Weights of a small mixture-of-experts language model, trained from scratch on English Wikipedia: a shared expert of 128 neurons, 503M tokens.
Below are experts of layer 5 (counted from 0) of a mixture-of-experts language model. Rows are named router (the router's row for the expert) and show model dimensions 256-319. Each number is 128 + 32 x the weight over its row's rms, rounded and kept within 0 to 255. Numbers have three digits each.
After each expert's rows: "comes after" lists some tokens at least twice as common just before its tokens as in all text. This comes from a sample of Wikipedia text that the model never trained on. Tokens count by the router's weight.

# expert 20
router:132096103121144167159163094085082094154187135105142073123122137117119167115089222155167119111136191157115063095179143096165165088151096158125148145133144116217154159094099176125095093127096132
comes after: " ", "0 ", "1 ", ") ", "% ", "2 "

# expert 21
router:087170134129151143106128132168063119123145122173137132171122136112150142133166104144108114171113151167155122118145168135090126173159105133115110177166131104161130145135169130085114095143145123
comes after: "a ", "the ", "is ", "was ", "as ", "and "

# expert 2
router:130098104131099114094133142131150075134110131075162211127133125135153107061187125146168124088110151088118137182089147156072087109092109165162116082120180213157163167140129118091150172102121101
comes after: "of ", ". ", "in ", "to ", "for ", "at "

# expert 4
router:153054147121089135123139154098107122074135144146040141121139114138163122142137133131137120162114188179103102184124102078093076180147107187093110101186173154162146133136208110189097106122122139
comes after: "| ", "(", "–", "; ", ",", "the "

# expert 17
router:145120174093056080106081047142119126121102130017149152125101165102169097151164126138149105090103115143137061129135146093162108139121073159143087129151075138116118159078100133119148147133104155
comes after: "| ", "–", ".", "|", "201", ":"

# expert 23
router:126117141191047123108076092122138199117152152122159112097155122152151174135122115120149091057101098091112095156161151092146111135106125174090136175136175157125092126141111161119091196160127142
comes after: "| ", "; ", "(", ": ", "- ", "=="

# expert 14
router:159134154062118118123126139104173116103105179128180156148070132169156141159121093136133081147143152136116170135174155142078096112141139134146104151036132129145133126202137103103161086127134097
comes after: "\n", ".", "|", "'", "=", "=="

# expert 1
router:161171137141134110128132156118152125177123089108082137120088148138118087111139192110105132130170137152085125131153061109145180139170119117096118150122145166081090105083126160112137139118138146
comes after: "\n", "|", "- ", ")", "==", "."